Experts of a small language model.
Experts: 20 experts in each of 10 layers, 112 SwiGLU neurons an expert.
Training: a variant of Adam for the experts, 908M tokens, 13855 steps.
Below are experts of layer 5 (counted from 0) of a mixture-of-experts language model. Rows are named router (the router's row for the expert) and show model dimensions 160-239. Each number is 500 + 40 x the weight over its row's rms, rounded and kept within 0 to 999. Numbers have three digits each.
After each expert's rows: a language model's description of what the expert responds to; "comes after" lists some tokens at least twice as common just before its tokens as in all text. This comes from a sample of Wikipedia text that the model never trained on. Tokens count by the router's weight.

# expert 7
router:531529513591499467500546544516514491514494481495503503488545544522442518526536564510547466546528498543535493552520530455542492457458465484490503452510447461503510539493514468507565529465466517475467515587498482552589414476564516456414486454
What it handles: The words and, or, &, as, including, plus sentence-initial words like However, Most, The, and section headings or table header cells.
comes after: "\n", ".", "-", "|", "==", " and"

# expert 0
router:569554508512462467516520471543480507515497543487501473442505496536485522546505561508535531546575532607468482574488514512543402457532462454489481485518460464550515527510540507527581567439497526509521491513468474502537461503506538518420516450
What it handles: Word-initial pieces and prefixes like un, de, re, non, plus hyphens, spaces and opening quotes, as in un-rav-els, de-ce-it, co-re-cipients.
comes after: " ", "-", ".", " in", " \"", " as"

# expert 16
router:568525482560460487505483512593506469499477525469548515431495423512530513525484558476509483527499527583439511504508570414497500490451422409542474498484472461519517557533506472558597519473504487479498540517479524552512437536537430449462540452
What it handles: Line breaks after wiki titles and section headings like = Thuppakki =, and after closing quotes or table rows.
comes after: ".", "\n", "==", " =", ")", " =="

# expert 1
router:522458478567487535481517503476562503499515535494574523563490484504478457540477585499599548481534551517561558574542491451517438490464384459499501448514461508518458606508465522533578575504514558455468550520460517600559469581481438508382443448
What it handles: Line-initial dashes, table pipes and separator rows, infobox labels like Born, Clade:, Founded, plus mid-word pieces of place names such as Arm-a-dale.
comes after: "\n", "|", " was", " is", " Born", " Country"

# expert 8
router:554506526514506505509480484486505490499511477540559485480498461588523495583472531457530499519499562579489468533434545490480479515503455520532484524480444422445491540517540515451550484543474461483484532490485490547558493548462465502424481476
What it handles: Numerals in tables, dates, scores and lists, including year pieces and decimals, such as 10, 5, 17-88, 20-49.
comes after: " |", "|", ":", " in", ";", " 3"

# expert 4
router:553534535563527554491555541509513499465492560458541518535492499487477520526461557551485503502526506601531481550472513488499482524450475404544473490496495546433509566489490553536554528484486506459522550530477417537565409518495455499431509477
What it handles: Sentence subjects and main verbs in running prose, such as was, is, were, been, and pronouns it, he, they, this.
comes after: ",", " the", " was", " a", " The", " is"

# expert 3
router:536543511495517533525493495498512442485510501561578516511503470523498541532528584467536477548506573579491464526475511517472510542480453470534468496498481533460499527519474503500576489459500571457532505485517498544580450508512493461455538538
What it handles: The words the, his, its, her, their, own and in after prepositions like of or to, plus a doubled s inside names such as Kriss, Vassilis.
comes after: " of", "'", " in", " to", " for", " on"

# expert 10
router:537587530495490490473531521503507509504495555419567517506518544502522474535520560499533503555576529538513488545495469515492473547462441461502443501484460530467530486547487460561551461501526544516476533482435466534555388508564473495467509456
What it handles: First pieces of capitalized names and initials, such as Robert, Mount, Fort, St, S, A, often after commas or pipes.
comes after: ",", " |", ":", "-", " of", " and"